python train.py --num_hidden_layers=10 --d_shared_expert=0 --router_score="sigmoid" --balance_loss=0.000146 --groups_per_token=1 --norm_eps=1e-06 --attn_scale=0.125 --lr_mult_up=1.05 --decay_fraction=1.0 --final_lr_fraction=0.05 --batch_tokens=131072
Below are experts of layer 6 (counted from 0) of a mixture-of-experts language model. Rows are named router (the router's row for the expert), up (a neuron's input weights, with its number), down (a neuron's output weights, with its number) and show model dimensions 0-255. Each number is 128 + 24 x the weight over its row's rms, rounded and kept within 0 to 255.
Before each expert's rows: a language model's description of what the expert responds to; "comes after" lists some tokens at least twice as common just before its tokens as in all text. This comes from a sample of Wikipedia text that the model never trained on. Tokens count by the router's weight.

# expert 61
Description: Words right after a preposition or verb, mostly the, a, his, plus driver first names in racing tables, like using, featuring.
comes after: " of", " to", " for", " with", " by", " and"
router [164 113  87 157 151  94 121 144 132 163 173 115 142 151 101 149 147 153  93 122 148 126 140 132  83 128 114 159 135 161 166 135 110 149 121  99 137 120 148 134 132 123 108  96 103  62 138 136  95 110 162 126 130 103 122 133 129 141  80  90  96 126 118 133 123 139  78 117 101 112  98 162 126 171 125 136 100 113  90  79  95 115 111 165 130 126  95 156 128 126 167 106 114 118 145 107 152 150 162 156 115 114 120  96 110 102 103  91 166 104 115 128  94 117  91 139 121 116 104  87 151  91 121 137 110  97 130  80 121 149 171 111 134 124  99  91 156 148 122 120 132 123 107 137 145 130 108 144 131 141 142 135 156 114 109 162 138  89 180 141 141 127 131 156 103 131 161 135 130  99 119 138 136  93 112 114 123 162 133 106  86 137 149 113 152 138 117  91 166 162 125 146 106 119 155 150  99 100 154 160 138 158 116 105 124 123 118 130 119 106 159 103 112 127 122  95 124  70 154 176 192 134  96  92 109 122 122 162 143 174 131 156 137 120 148 111 102 123 108 123 171 139 149 165 121 141 118 101  97 173 118 122 113 113 104 155]
up1 [159 127 141 121  91 158 149  69  99 136 118  97 193 125 211 108 102 120 183 146 143 143 160 157 119 138 115 152 124 128 116  86 116 123 153 135 112  86 118 133 119 117  58 137 165 114  96 141 132 172 155 159 115 105 133 121 101 101 113 121 169 104 102 189 144 126 115 134 112 120 111 118 110 128 123 137 146 149 128 130 107 142  85 139 111 135 120 114 104 137 128 113 120 134 133  92  97 105 155 114 157 115 144 187  96  90 127 131 141 178 157 120 115  51 155 121 115 129 123 112 126 113 136 104 103 112 117 151 152 115 123 164 143  98 169 158 134 112 138 130 116 150  92 123 128  81  98 102 146 139 116 137 125 129 140 105 137 142 148  79 133 159 104 119 106 158  96 128 121 134 116 136 117 135 142 140 112 121  99 146  99 131 152 103 100 163  95 148 110 115 112 162 122 143 143 125 145 115 115 134 133 121 119 137 147 123  95 145 139 145 131 112 153 143  75 146 151 133 162 150 126 106 145  84 133 128  83 115 129 120 138 164 134 113 105 131  71  94 155 148 144 136 121 135 131 176 143 118 156 155 169 113  96 123  85 103]
down1 [ 83 152 137 112 130 127 126 132 126 146 122 152 147 115 115 119 154  95 118 101  74  93  88 148 129  96 133 118 177  83 105 116 138 148 137 117 158 144  88  96 145 133 152 155  90 121  98 163 110 133 111 121  70 125 130 174 128 150 136 125 117 159 104 102 152 114 142 148 132 111  85 123 165 162 131 129 168 130 111 121 148  81 161  97 114 131 124 122 131 146 156 110  99  79 119 136  66 114 111  85 158 123 127 123 141 146 141 111 132 163 140 114  98 152 118 167 159 155  87 177 133 131 137 156 104 149 152 122 126 131 145 126 127 140 105 133  71 120 139  92 145 157 111 113 128 161 170 112 122 115 110  92 140 120 105 125 143  99 132 104 124  92 120 108 170 109 139 146 143 125 144  95 153 159 150 162 140 157 143 127 157 121 120 109 126 170 122 104 117 137 150 109 152 141 161 144 146 142 106 104 131 116 127  81 122  99 128 111 127 113  89 109  83 101 113 146 147 125 124 141 128 140  98 154 112 102 161  96 102  94  84  70 136 154 115 112 112 184 121 147  78 135 150 145 152  81 120 151 113 111 100 151 151 165 129 121]

# expert 55
Description: Prepositions, mostly in, on, at, during, often starting a sentence or after a verb, as in In 1976, born on.
comes after: ".", ".\n\n", "ed", " died", " released", " born"
router [161 133 104  91 152 113 111 133 136 131 154 100  95 160 123 128 165 147 114 114 118 147 137 109 123 103 103 151  71 150 146 135  97 138 103 125 136 114 144 151 132 123 142 122 123 102 138 161 125 174 167 134 133  94 149 126  89 140  68 122 149 112 144 112 153 163  79 114 133 167 133 143 151 158 100 122 112  93 123 112 117 129 128 135 127 114  85 123 149 150 173 138 137 107 110  93 110 169 115 157 139 175 118 114 142  92 182  87 172 111 148 155 133 114 116  85 138 100 120 130 117 123 112 123 105 141 122 115 146 126 172 108 157 137  76  69 146 144 121 118 107 112 143 138 127 106  79 119 112 118 149 157 147  61  99 167 182 112 155  95 117 122 122 130 110 143 142 124 109 126 114 128 140 107 136 139 106 143 130 102  98 122 129 148 116 158  96  96 131 148 162 122 137 122 159 111 131 113 145 110 120 175 135 155 155 138 147 103  76 119 135 111 129 111 166 106 102 101 186 147 124 125 122  85 153 131 140 146 106 123  86 103 138 113 161  70 112  96 134 160 114 118 139 170 145 137 170 139 124 120 123 116  82 127  91 125]
up0 [127 158 137 117 111 143 136  93  84  83 158 150  87 124 132 155 129 151 129 133  89 128  96 143  93 107 140 156 120 147 103 136 128 127 158 176 100  87 101 107 106 138 114 125 103  85 166 164 106 131  96 147 133 149 115 127 138 153 110 112 150 143 137 132 126 146 109 129 136 104 112 116 128 137 127 112  80 119 120 148 139 144 100 125 158 111 113  88 147 143 122 123 131 164 142 134 134  88 103 155 118 139 128 128  96 127 128 126  90 120 116 142 146 144 104 126 113 105 121 114  74 113  85 131 126 105 133 117  86 105 157 117  99 135 154 102 104 139 114  84  92  94 133 157 116 151 125 133 142 130 165 167 115 124 149 143  81 106 148 152 114 200 152 134 127 107 128  96 137 172 136  84 168 112 136 171 134 145 126 100 123 131 132 142 100  95 135 142 131 113 161 168 187 150  92 146 139  86 125 115 121 125 144 120 159 121 184 133  79 130  82 119 137 121 117 127 150 124 135 169 105 127 118 124 119 161 115 131  78 136 165 152 138  94 115 162  79 136 182 110 146 140 154 102 141 122  68 156  94 131 109 123 112 107 163  94]
down0 [139  89 126 134 105 137 120  99 120 101 168 119 107 164 183  93 122 125 146 156 136 115 125 146 154 135  90 110  72  76 163 125 119 116 129  64 168  88 132 145 155  80 135 162  93 122 111  70 176  99 131 114 116 113 112 130  95 135 123 148  73 140 147 138 151 129 120 124  79 125 131 134 109  98 112  94 101 167 107 141 127  80 138 127 100 157 128 150 114 153 134 118 137 145 102 121  90 108 150  83 107 149 143 117 130 121 137  76 140 137 138 117 123 157 109 101 143 171  87 157 138 125 140 102 137 147 138  93 138 125 131 114 164 148 125 110 175 138 161 150 142 145 157 101 134  96 101 121 137 107 131 152 131 114 106 130 133 145 142 125 126 150 145  86 125 122  84 124 167 145 116 130 132 147 144  98 142 118 119 131 120 114 134  99 169 117 144 148 144 114 106 134  89  97 131 107 169 127 149 129 145 139 110  72 121 113 159 123 134 117 117 144 142 148 181 168 152  91 120 116 142 139 144 106 147 117  83 163 134  96 122 145 141 127 152 115 163  82 153 140 144 112 110 119 101 146 150 158 157 168 170 136 159 120  99 159]

# expert 1
Description: Finite verbs and auxiliaries right after a subject in prose, such as had, was, would, remained, plus clause openers like According, Despite.
comes after: " was", " he", " is", ",", " it", " which"
router [143  79  83 107 146 118 127 147 118 106 187 128 130 102 168 113 133 145  81 154 138 104 132 145 108 127 111 148 115 116 158 134 120 129  78  97 175 101 105 110 131 143 137 127 145 131 185 140 120 105 131 143 145 105 125 132 108 150 159 115 111  94 119 115 159 147 125  96 119 117 127 179 133 123 140 155 100 137 120 122 139 143 131 176 136 161 111  94 125 134 149 140 139 113 163  96 131 156 152 121 142 131 105 149 126  89 139 103 126 124 106 127 135 117 117 110 133 126 126  99 137 102 112 139  56  88 118 138 210 161 140 168 138 127 128 121 125 145 106 141 134 141  93 103 158 169 139 139 127 135 114 167 178  78 115 130 181 118 136 136 161  78 162 185 138 130 116 110 138 130 131 167 144  87 102 163 133 128  99 125 106 150 158 124 144 148 131 145 143 150 144 118 121 141 118 134  89 131 112 108 135 158 134 134 149 142 110 132  98  97 113 125 154 137 117 143 137 124 153 111 168 148 131 103  97 109 113 162 146 136 110 111 171  90 113 118 108 134 144  58 158 120 178 134  69 159 113 132 132 149 134 132  69 125 137 109]
up3 [137  96 102 153 118  92 125 154 150 104 120 132 135  94 142 103 137 102 155 101 109 178  99 135 125 127 167 157  96 138 122 172 123 136 117  93 154 139  99 150 111  94 138 164 157 118 123 118 117 173 128 136 149 136  66 128 155  93 134 148 117 144 118  99 154 160 114 144 126 141 155 128 168 152 145 119  95 171  74  78 124  89 138 120 116  95 123 166  84 136 107 132 107 135  92 104 157 159 122 129 134 124  95 150  99 119 112 105 131 116 144 145 152 145 145 157 146 147 119 122 116 123 113 117 115 128  93  93 145 139 150 109 153 121 167 122 100 175 125 146 161 151 137 100 147 104 143 169  96 149 181 155 167 114 127 159 145  88 127 154 131 145 155  88 135 127 135 181 153 142 118  90 107 185 104 153 140 118 134 127  99 145 138 103  83 115  90 107  69 172 111 129 106 144 109 148 127 109  93  89 111 115 107 122 144  99 132 139 150  95 112 124 161  99 127 145  85 147 118 129 128 148 116 115 147 149 143 156 144 134 164 135 130 150 115 144 136 126  95 119 166  99 122 152 145 145 107 123 140 135  92 183 121 131 146 128]
down3 [148 114 119 121 123 170 145 129 159 107 131 170  93 161 105 175 146 130  88 179 139 143 135 142 168 125 147 145 134 164 127 123 118 138 118  61 124 111 130 119 134  96 140 169  90 107 137 120 154 114 130  95 112 131 134 132 111 159 141 137  79 153 156 147 160 144 101 143  92 108 127 115 152 124 141 123 142 157 101  99 114 125 115 117 129  87 140 184 137 112 107 118 134 103 119 156 107 144 117 154 129 142 125 115 154 121 113 116 115 132 153 101 125  62  97 106 131 126  95 130 153 142  75 109 163 147 103 147 143 132 161 142 117  96 133 120 107 137 100 112 163 139 178 167 150  81 159  96 129 118 138 117 105  96 156 146  80 122 138  67 123 144 163 137 127 132 114 138 185 144 119 131 123 127  82 135 116 132 153 176  97 148 129 134  98 144 113 138 114 102 122 135 121 142 144  96 130 110 151 117 129 129 116 113 133 147  71  97 152 159 151 102  96 128 128 151  92 116 138 144 126 173 152 132 133 151 163 115 162  51 111 133 128 173 137 117 103 125 136 134 118 129  70 167 145 127 156 132 142 117 154 116  90 141 137 101]

# expert 39
Description: Opening pieces of words starting with p, fl, comp, pl, sh or similar clusters, such as comp-iled, Pl-atforms, acqu-isition.
comes after: "==", "-", " the", " \"", " a", "\n\n"
router [107  77 137 119 160  97  98 139 158  86 132 112 108 148 104 128 140 142 148 158 140 117 140  82  99  88 164 165  99 108 148 100 130 108 101 155 141 139 160  97 131 159 113 140 121 145 149 150  97 102 133 170  81 123 128  78 143 149 117  66 148 132 139 117 141 131 109 135 162 149 100 132 118 110 159 158 116 124 117 112 129 145 150 133 136 145 145 161 159 179  95 188 108 137 119 147 136 133 132 100 131 141 134 163 138 120 111 156 173 107 137 147 141 102 130 122 154  76 155 101 137 139  93 127 109 123 109  93 148 120 131  93 145 129 103 107  74 149 117  99 127 107 140 127  75 122 130 147  91 143 133 131 128  87 134 150 150 142  96 103 112 103 153 123 153 148 166 127 135 118 139 149  85  98 114 137 108 129 118 131  86 154 129 139  85 134 114 136  91 170 125 136 129 109 164 147 122 101 179  79 188 128  96 175 154 121  63 106 124 137 122 125 130 128  90  78 139 125 162 129 119 143 117 126 122 131 110 117 124 113  77  99 117 129 174 128  96 129 124 136 144 151 141 161 108 102 102 135 141 117 152 111 130 124 120 124]
up0 [ 89 134 145 108 149 121 143 126 137 109  77 130  83 119 122 135 134 113 143 155 140  92 126  78 133 144  86 131  91 124  70 134 139 118 128 114 149  58 148 150 130 124 129 102 167 108 136 142 125 142 127  98 173  77 127 124 123 151 117 123 126  73 126  91 184 139 125 121 119 127  90 136 142 133 138 108 150 141 145 159 118  92 141 132 164 100 103 138 155 143  90 116 138  99 117 158 176 178 122 121 161 142 143 151  91 173 117 151 107 144 137 168  95 158 149 136 110 138 135 116 161 165  98 136 102 145 117 109 136 157 163  83  92 104 116 127 139 115 168  97 120 131 112 179 143 161 100 151 138 118 159 130 135  97 115 134 136 109 143 137 120 132 134 157 117 145  94 136 121 119 166 112 115 133  80 125  86 146 149 154 128 115 153 100 106 137 121 124 122 138 110 133  93 108  89 125 115 132 150 106 136 174 157  99 120 152 178 155 106 126  86 136 102 170  92  93  94 128 117 151 116 148 138  99 124  85 130 116 121 145 140  91 100 116 111  93 115 116 116  99 143 159  98 136 142 130  78  90 146 135 116 127 161 148 123 141]
down0 [120 132 120 116 108 137 126  95 128 153 126 122 121 121 142 168 204 153  85 161 131 106 142 121 123  88 117 144 139 135 111 131 107  91 104 140 127 154 101 112 115 174 148 189 121 161 130  96 129 137 132 155 131 142  89 172 159 134 146 102 149 125 125 133  90 127 116 157 169 141 103  99 125 151 153 133 151 132 179 102 103 149 156 133  96 131 119 165 167 159 158 148 128  95 143 125 164 141  98 126 180 136 118 102 127 127 128 155 128  91 127 128 158 171 128 170 104 107 138 129 116 130 152  96 113 120 137 156 169 155 134 134  94 175 135 137 130  95 119 134 115 168 144 141 118 110 137 159 130 111 102 115 170 150 145 121 140 129 101 144 125 168 121 127  81 193 140 132 104 125 108 173 110 137 167 111 122 153 110 131 100 141 134 127 104 154 124 115 171 125 126 134 161 124 126 135  73 176 141 105 151 158  85 154 100 129 140 121 119 112 147 163 121 131 114 124 145 184 145  88 119 131 123 135 127 124 145  92 103  91 121 122  79 156 134 121 147 188 115 122 134 145 116  73 115  99 136 129 107 102 160 138 112 153  96 123]

# expert 31
Description: Pipes, semicolons, colons and field labels in tables, infoboxes and ID lists, such as |, ;, ChemSpider:, °N, Turnout.
comes after: "0", " |\n", "3", "4", "5", "%"
router [152 136 124 174 122 158 113 144 134 113 126 114 116 165 150 130 156  94  97 148 110  93 140 158 117 137 151 101 125 132 164 147 117 141 108  95 165 128 111 144 143 138 135 140 103 104 138 123 122  74 156 167 129  90 128 136 166 187 137 110 117 130 136 134  99 150 144 157 128 126  78 118 138 172 100 119 145 169  96  95 110  84 120 162 116 156  89  97  92 138 103 160 106 120 149 123 204 128 134 176 119 106 126 106 103 126 157 109 143  96 119 139  97  68 143 137 140 133 115 124 134 129 145  90 115 148 109 110 147 156 124 127 102 141 141 125 128 123 122 114 143 117 150 119 143 145 113 139 125 158 145 169 139  63 110 156 132 167 174 115 145  74 136 130 127 148 190 131 138 124 160 148 112 126  90  96 148 127 159 102  91 103 149 130 106 112 123 109 126 192 143 107 149  95 150 136  76 104 151 145 144 144 105 133 130 144 144 113 154 170 141 136 130 126 126 132 117 106 155 108 117 100 103 112 149 178 147 146 130 136 148 116 154 116 151 170 105 150 130 153 143 140 122 152 150 123 169 116 108 139 125 157 121 170 109 168]
up1 [122 153 115  89  61  92 172 112 153  84 140 126 150 114 151  84  66 135 141 108 112 158 126 141 121 106 123 119  96 159 147 122 153 101 154 125 134 119 121 144 158 146 117 154  83 118 128 102 113 113 124 135 139 112 123 109 193 151 177  86 131 104 156 132 136 150 153 151  93 170 134  99 163 120  92 117 126 167 137 152 105 122 157 103 160 159 123 108 121 119 155 155 142 134 128  88 123 158 108 122 100 129 120 167 126 127 139 159  89 131 156 114 108 149 157  91 117 111 101 112 122 131 135  98 136 121 124  76 140 121 114 153 139 113 157 100 160 109 118 130 137 160 116 121 186 154 143 104  94 114 164 155 132 123 153 124 156 145 145  87 144 158 127 123 159 131 121 118 132 112 144 128 129 128 104 111 125 135 141 118 138 115 138 124 131 160 121 116 119 115 109 125 138  93 129 149  85 114  74 120 143 152 140 124 133 156 136  92 117 181 102 117 107  99 177 145 148  91 151 108 164 122 123 124 159 151 124 195 141  94 135 145 106 101 114 123 101  92  58 104 109 148 129 130 166 128 152 152  94 101 128 143 132 166 102 128]
down1 [ 93 149 124 107  87 127 138  96  92 103 138 102 118 135 103 141 128 165 122 135 131 137 136 130 106 114 117 172 102 176 129 143 144 175  90 143 117  86 143 124 156 105 116 127 102  72  95 154 134 106 146  95 147 144 150  94 133  83 108 125 135 129  99 122 164 103 125 166 151 119 141 149 131 135 133 119 154 109 107 112 131 147 167 122  96 107 123 123 166 130 124  90 171 119 145 106 140 142 111 166 100 140 127 108  92 137 111 121  77 144 111 109 154 104 123 148 135  90 141 155 156  87 132 155 124 115 109 141 125  99 125 100 149 120 150  96 111 136 130 126 173  95 133  99 115 124 142 174  97 125 106 135  90 170 138 172 126 103 121 121 157 104  97 153 101 166  92 137  96 159  75 123 164 172 171  85 134 156 115 127 110  82 147 133  84 125 114 162  78 103 114 105  97  83 125 125 116 115 121 119 123 147  98 149 144 140 106 144 145 170 143  92 154 123 145 122 142 155  95 113  97 132 141 144  90  85 144  72 102 153  95 120 157 168 148 134 135 113 143 101 138 114 127 122 134 115 111 135 115 118 130 130 120 145 147 164]

# expert 26
Description: Pipes opening table rows, header underlines, === heading marks and infobox or taxobox labels like Born, Spouse, Phylum:.
comes after: " |\n", "\n", " |\n\n", "\n\n", ".\n\n", "%"
router [ 94 107 129 154 166 121  79 122 138 114 115 103 133 147 157 136 167 148 140  98  94 132 126 134 101  96 176 138  88 132 132 179 154 122  99 146 131 131 133 170 159 114  75 134 150 130 138 124 150 104 161 115 152  88 132  81 118 162  85 126 102 104 115 126  94 153  96 151 151 143 142 176 126 165 157 122 114 123 126 153 115 115 115 161 122 144 113 110 157 156 155 137  97 157 197 155 143 101 161 127 151 125 114 145 111 143 134  94 170 110 173 138 135 100 188  95 117 127 144 117 142 138 112  78 100 166  89  88 149 133 130 125 110 118 124  92  79 153 140 103 123 127 172 128 117  90 131 117 149 145 135 111 144 110  71 132 128 191 127  87  95 116 107 152 118 132 166 134 117 131 126 149 153 148  97 126 133 152 116 129  96 131 126 130 127 131 136  83 156 146 151 112 101 140 143 130 122 105 139  71 115 133 127  86 131  96 164 154 120 148 121 109 139 169 141 122 121 126 150 148 110 153  96 116 155 129 149 166 127 128 112 135  92 125 120 134 120 147 139 134 159 136 169 133 136 142 133  98 145 154 143 119 125  91 118  89]
up1 [142 118 139 135 145 162 133 146 113 155 145  81 145 136 165 121 170 112 113 135  60 127 126 156 118 138  89 125 103 150 124 128 139 139 128 161 129 130 104 133 138 126 151 143 169 109 161 175 116 159 127 124 113 104 122  73  94 117 139 124 135 135 156 127 108 154  84 139 168 132 124 109 119 114  98 136 115 197 115  95  80  91 156 120 107 140  80 133 157 145 117 107  95 149 106 147 104  84 180 117 120 148 172 107 125 107 131 133 130 113 124 164 129 134 129  63 132  80 123 118 118 141 131 112 123 152 108 114 128 151 158 175 105 128 116 134 103 115 149 116 169 112 100 154 188 104 148 125 105 166 152  94 115 106 122 118 156 150 136 138 168 132 121 154 128 140 103 110 135 130 138 132  91 135 154 151 151 172 140 156 128 130 138 137 125 119  86 131 147  98 124 100 103 125 170 135 109 145 110  84 117  80 136  56 113 136 140 140 117 106  98 109 134 132 163 123 161 125 133 112 136 157 123 140 166 188 126 129 164  87  83 125 130 128 116 104 124 109 153 133 147 131 125 133 161  88  96 161 133 123 126 113 122 162 128 116]
down1 [137 132 134 144 129 126 135 110 162 120  97 111 119  93  94 116 138 102 109 160 112 108 124 127 108 107  73  89 127 114 112  95 107 111  92 103 134 110 125 171 129  83 164 111 148  90  98 150 177 159  80 148 134 165 115 166  97 127 133 160 104 139 158 123 120 152 144 141 129 134 121  85 130  97 119 127 149 131 141 127 134 100 153 110 115 126 141 117 137 133 120 147  98 120 103 174 154 127  89 160 137 142 124  56 122  98 143 130  93 166 111 116 136 106 122 122  85 131 110  85 106 146 117 114 158 111  95 179 117 108 127  86 109 107 141 136 160 137 122  98 132 146 110  65 177 134 137 137  83 121 131 132 109 173 121 123 117 133 122 144  94 118 116 111 142  74 147 133 108 128  76 139 113 116 171 109 127 112 150 131 126 126 133 133  99 123  85 138 107 105 182 112 127 116 145 180 132 120  94 107 139 139 104  83  97 148 109 173 127 138  88  77 135 124  85 140 184 114 121 107 104 102 104 156 144 144 117 154 147 113 113 133 153 124 140 119 125 139  98 125 164 141 147 105  87  95 136 154 134 132 134 155 121 132 117 159]

# expert 12
Description: Determiners like the, The, This, These, an starting a noun phrase, often sentence-initial or after "of", as in "These seven species".
comes after: ".", " of", ",", ".\n\n", " that", " as"
router [128  77 120 107 170 132  96 144 107 119 145 112 143 117  97 139 146 182  83 155 113 132 144 145  98 121 128 165 143 148 185 163 139 126 151 113 132 116 130 149 168 128 105 114 153  88 151 147 108 114 163 155 124  68 126  95 179 166 131  61 129 123 135 106 161 127  93 141 105  82  95 150 145 165 153 175 123 134  93  83 101 123 125 175 101 113 106 114 162 154 156 137 120 183 175 127 132 145 130 148 108  91 142 112  94 151 114 101 128  86 149 158  97 113 122 114 124 116 119 109 146 162 103 144 109 105 118 101 111 155 135 113  99  96 126 108 128 142 136 120 130 116  85 153 108 120 122 142 112 103 133 130 117  83 129 138 144 115 162 149 133 126 104 159 131 145 144 128 130 120 134 156 110 109 101 131 102 126 115 117 109 139 147 129 144 175 117 126 153 152 160 137 126 103 103 127  89 104 177 144 150 141 110 109 117 138 118 163 142 119 147 115 130 108 119 104 156 117 195 157 176 152 107 101  96 128 112 142 164 137 148 135 141 119 116 135 133 153 135  64 168 130 156 143 123 113 165 140 108 158 125 132 112 140 132 119]
up0 [100 118 110 110 145 143 156  74  96 120 152 106 135 120 150 107 130 171 164 154 115  75  98  95 104 137 171 110 124 118 100 108 134 163 141 113 172 121 131 136 143 126 143 145 134  95 156 100 131 134 128 107 153 145 105 113 158 100 102 107 121  94 190 103 141 125  99 113 118 160 117 104 121 137 141  66 106 105 123 112 117 109 152 158 163 140 116 140 152 140 150 104 149 136 131  92 170 129 106 161 151  95 138 145 140 131  96 101  68 130 109  98 142 116 178 103 115 127 128 167 148 100  73 184 109 112 134 119  99 119 108 115  84 155 129 106 145 139 109 103 117  87 164 136  95 162 118 110 111 150 130 119 147 136 158 115 129 128 159 116 140 118 175 109 128 135 108 127 149 132 168 130 120 148 140 128 130 135 125 115 152 164 140 103 142 117 130 127 137 114 161 144 150 128 159  94 160 107 148 145 148  95 150 137 175 140 147 142 167 109 138 112 118 140 159 168 138  99 152 111  91 137 138 131 107 118  87  93 100 112 151 121 141 128 154 107 105 167 130 165 126  96 153 148 133 144 173 104  76  93 131  80 155 150 134 127]
down0 [172 120 138 135 106 157  81 159 134 132 112 141 126 116 138 105  79 119 120 125 148 113 132 151 128 112 137 118 114 143 141 120  85 157 105 120  87 116 166 146 109 121 138  91 130 113 133 155 143 114 141 158 101 128  95 162 116 124 141 137 126 161  83 164 119 125 130 162 101  71  87 131  93 127  56 115 155 151 133 140 101 182  92 119 147 126  66 106 107 104 148 129 133  81 106 154 137  94 123 111  90 147 149 154 121 163 163 125 158 105 138 118 146 154  91 168 164 143 114 116 135 143  95 123 128 163  91 138 169 117 132 120 169 115 136  88 121  97 158 116 103 148 129 110 129  83 102 156  99 143 119 137 119 136 121 164 110 175 122 160  92 117 144 118 152  88 109 134 126 159 124 139 122 136 139 113 113 140 180 132 131 109  94  86 111 134 172 159 132 135  97 121 123 133 128 113 117 115 129  91 124 105 144 130 132 127 132  88 101 100  87 145 149 119 147 159 169 121 146 135 140 132 112 122 107 156 162 138 139 147 103 143 134 149 116 141 137  97  82 114 116 136 139 196 144 132  95 136 183 140 141 153 105 114 106 112]

# expert 2
Description: Mostly "the" after prepositions, plus possessive 's and his, their, its, as in "in the early hours", "university's".
comes after: " in", " of", " at", " to", " on", " from"
router [104 118 157 137 124 154 111 178 126 131 153 113 107 178 156 143 154 156 119 108 111  79 101 140 157  92 135 140 114 130  81  99 157 160 140 123 102 117 162 163 141 130 123 105 139  86 138  96 132  84 134 111 161 114 114  94 122 159  84 116 122  92 135 144 127 136  92 124 119  85 124 142 120 182 136 167 130 127 142 102 161 108 103 161 136  92 104 133 138 181 164 136 150 153 110  93 136 105 125 158 171 125 122 130 125  96 129 127  98 124 173 159 118 107 114 113 128 110 114 111 128 143 111 134 140 126 113 105 107 154 159 131  95 127 102  62 126 172 123  94 144 129  84 181 120 123 109 142 123 115 153 139 146  90 127 169 146  97 137 123 138 111 115 158  88 172 104 160 114 137 105 146 103 133 115 159  96 158 116 130 116 154 129 143 140 151  86 112 160 147 121 118 138  98 174 121 111 108 128 127 161 109 107 136 104  83 135 144 104 140 144 161 123 105 139 106  75  80 160 143 150 122  85  95 117 179 112 141 114 131 148 154 140 111 152 162 123  98  84 123 163 110 130 132 106 136 122 119 100 147 124 105 142 147 128 127]
up0 [104 133 101 151 159 143 149 135 117 135 114 145 153 136 149  83 112 109 143 114 155 169 176 113 112  77 142 149 129 120 136  92 167 143 132  95 196 120 153 153 149 161 151 122 125 144 108 136 152 146  99 107 162 163 160 127 126 142  90 144 120 108 100 133 137 168 136  84  96  98  90 136 144 142 122  85 141 160 162 118 115 111 113 147 138 137 112 163 138 150 111 139 147 162 141 163 132 135 124 113 128 121 105 124 111 128 140  85 105  99 121 172  93 167 121 128 147 118 120 119 125 135 167 175 133 146  80 122 134 163 141 159 166 185 113 106 144 144 107 109 140 123 128 154 155 137 143 134 109 143 141 175 108 161  84 110  89 154 144 140  81 157 142 112 171 110 106  97 105 129 159 130 134 129 132 113 139  89  98  96 130 169 157  94 107 155 133 130 129 155 128 121 140 121 163 122 120 126 122 181 163 160 117 132 109 155  92  88 111 129 127 130 144  88 149 127 110 115 107 173 154 121 103 129  98 128 113 122 152 142 115 156 153 124 131  94 131 132 132 149  71 120 126 149 158  87  82 126 172 124 111 162 112 117 145 118]
down0 [137 110 166 137 107 124 158 160 160 155 104 142 116 134 118  90 160 140  95 117 183  57  97 106 177 120 120 186 179 106 107 125 103 107  93 128 136 135 136 114 141 102 115 123 154 127 119 133 106 130  96 139 166 126 153 166 122 132 147 131 127 175 118 142 128 142 113 119 119 121 147 159 151  89 101 108  99 158 130 177 151 118 119  94 169  98 138  92 113  69 171 107 111 139 120  89 132 146 148 126 138 133 128 155 117 153 160 119 107 129 100 117 171  96  99  83 117 113 156 133 121 123 137 122 128 132 117 163 162  77  97 136 150  98 102 126 124 111 125 201 141 133 132  85 127 129 133 108 115 127 112 131 146 131 146 134 141 127 122 105  96 148 128 131 104 108 173 156 117 136  98  74 126 128 127 128 116 123 130 133 123 139 104 105 149 124 110 163  95 121 121 121 109 159 110 136 131 144 157 104 147 128 167  88  98 107  90 142 112 167 118 109  85 122 136 114 110 112  98 146 120 116 129 108 128 127  86 164 108 167 114 142  98 115  99 122  87 123 161 118  68 153 127 131  87 164 141 158 139 156 139 137 104 120 121  98]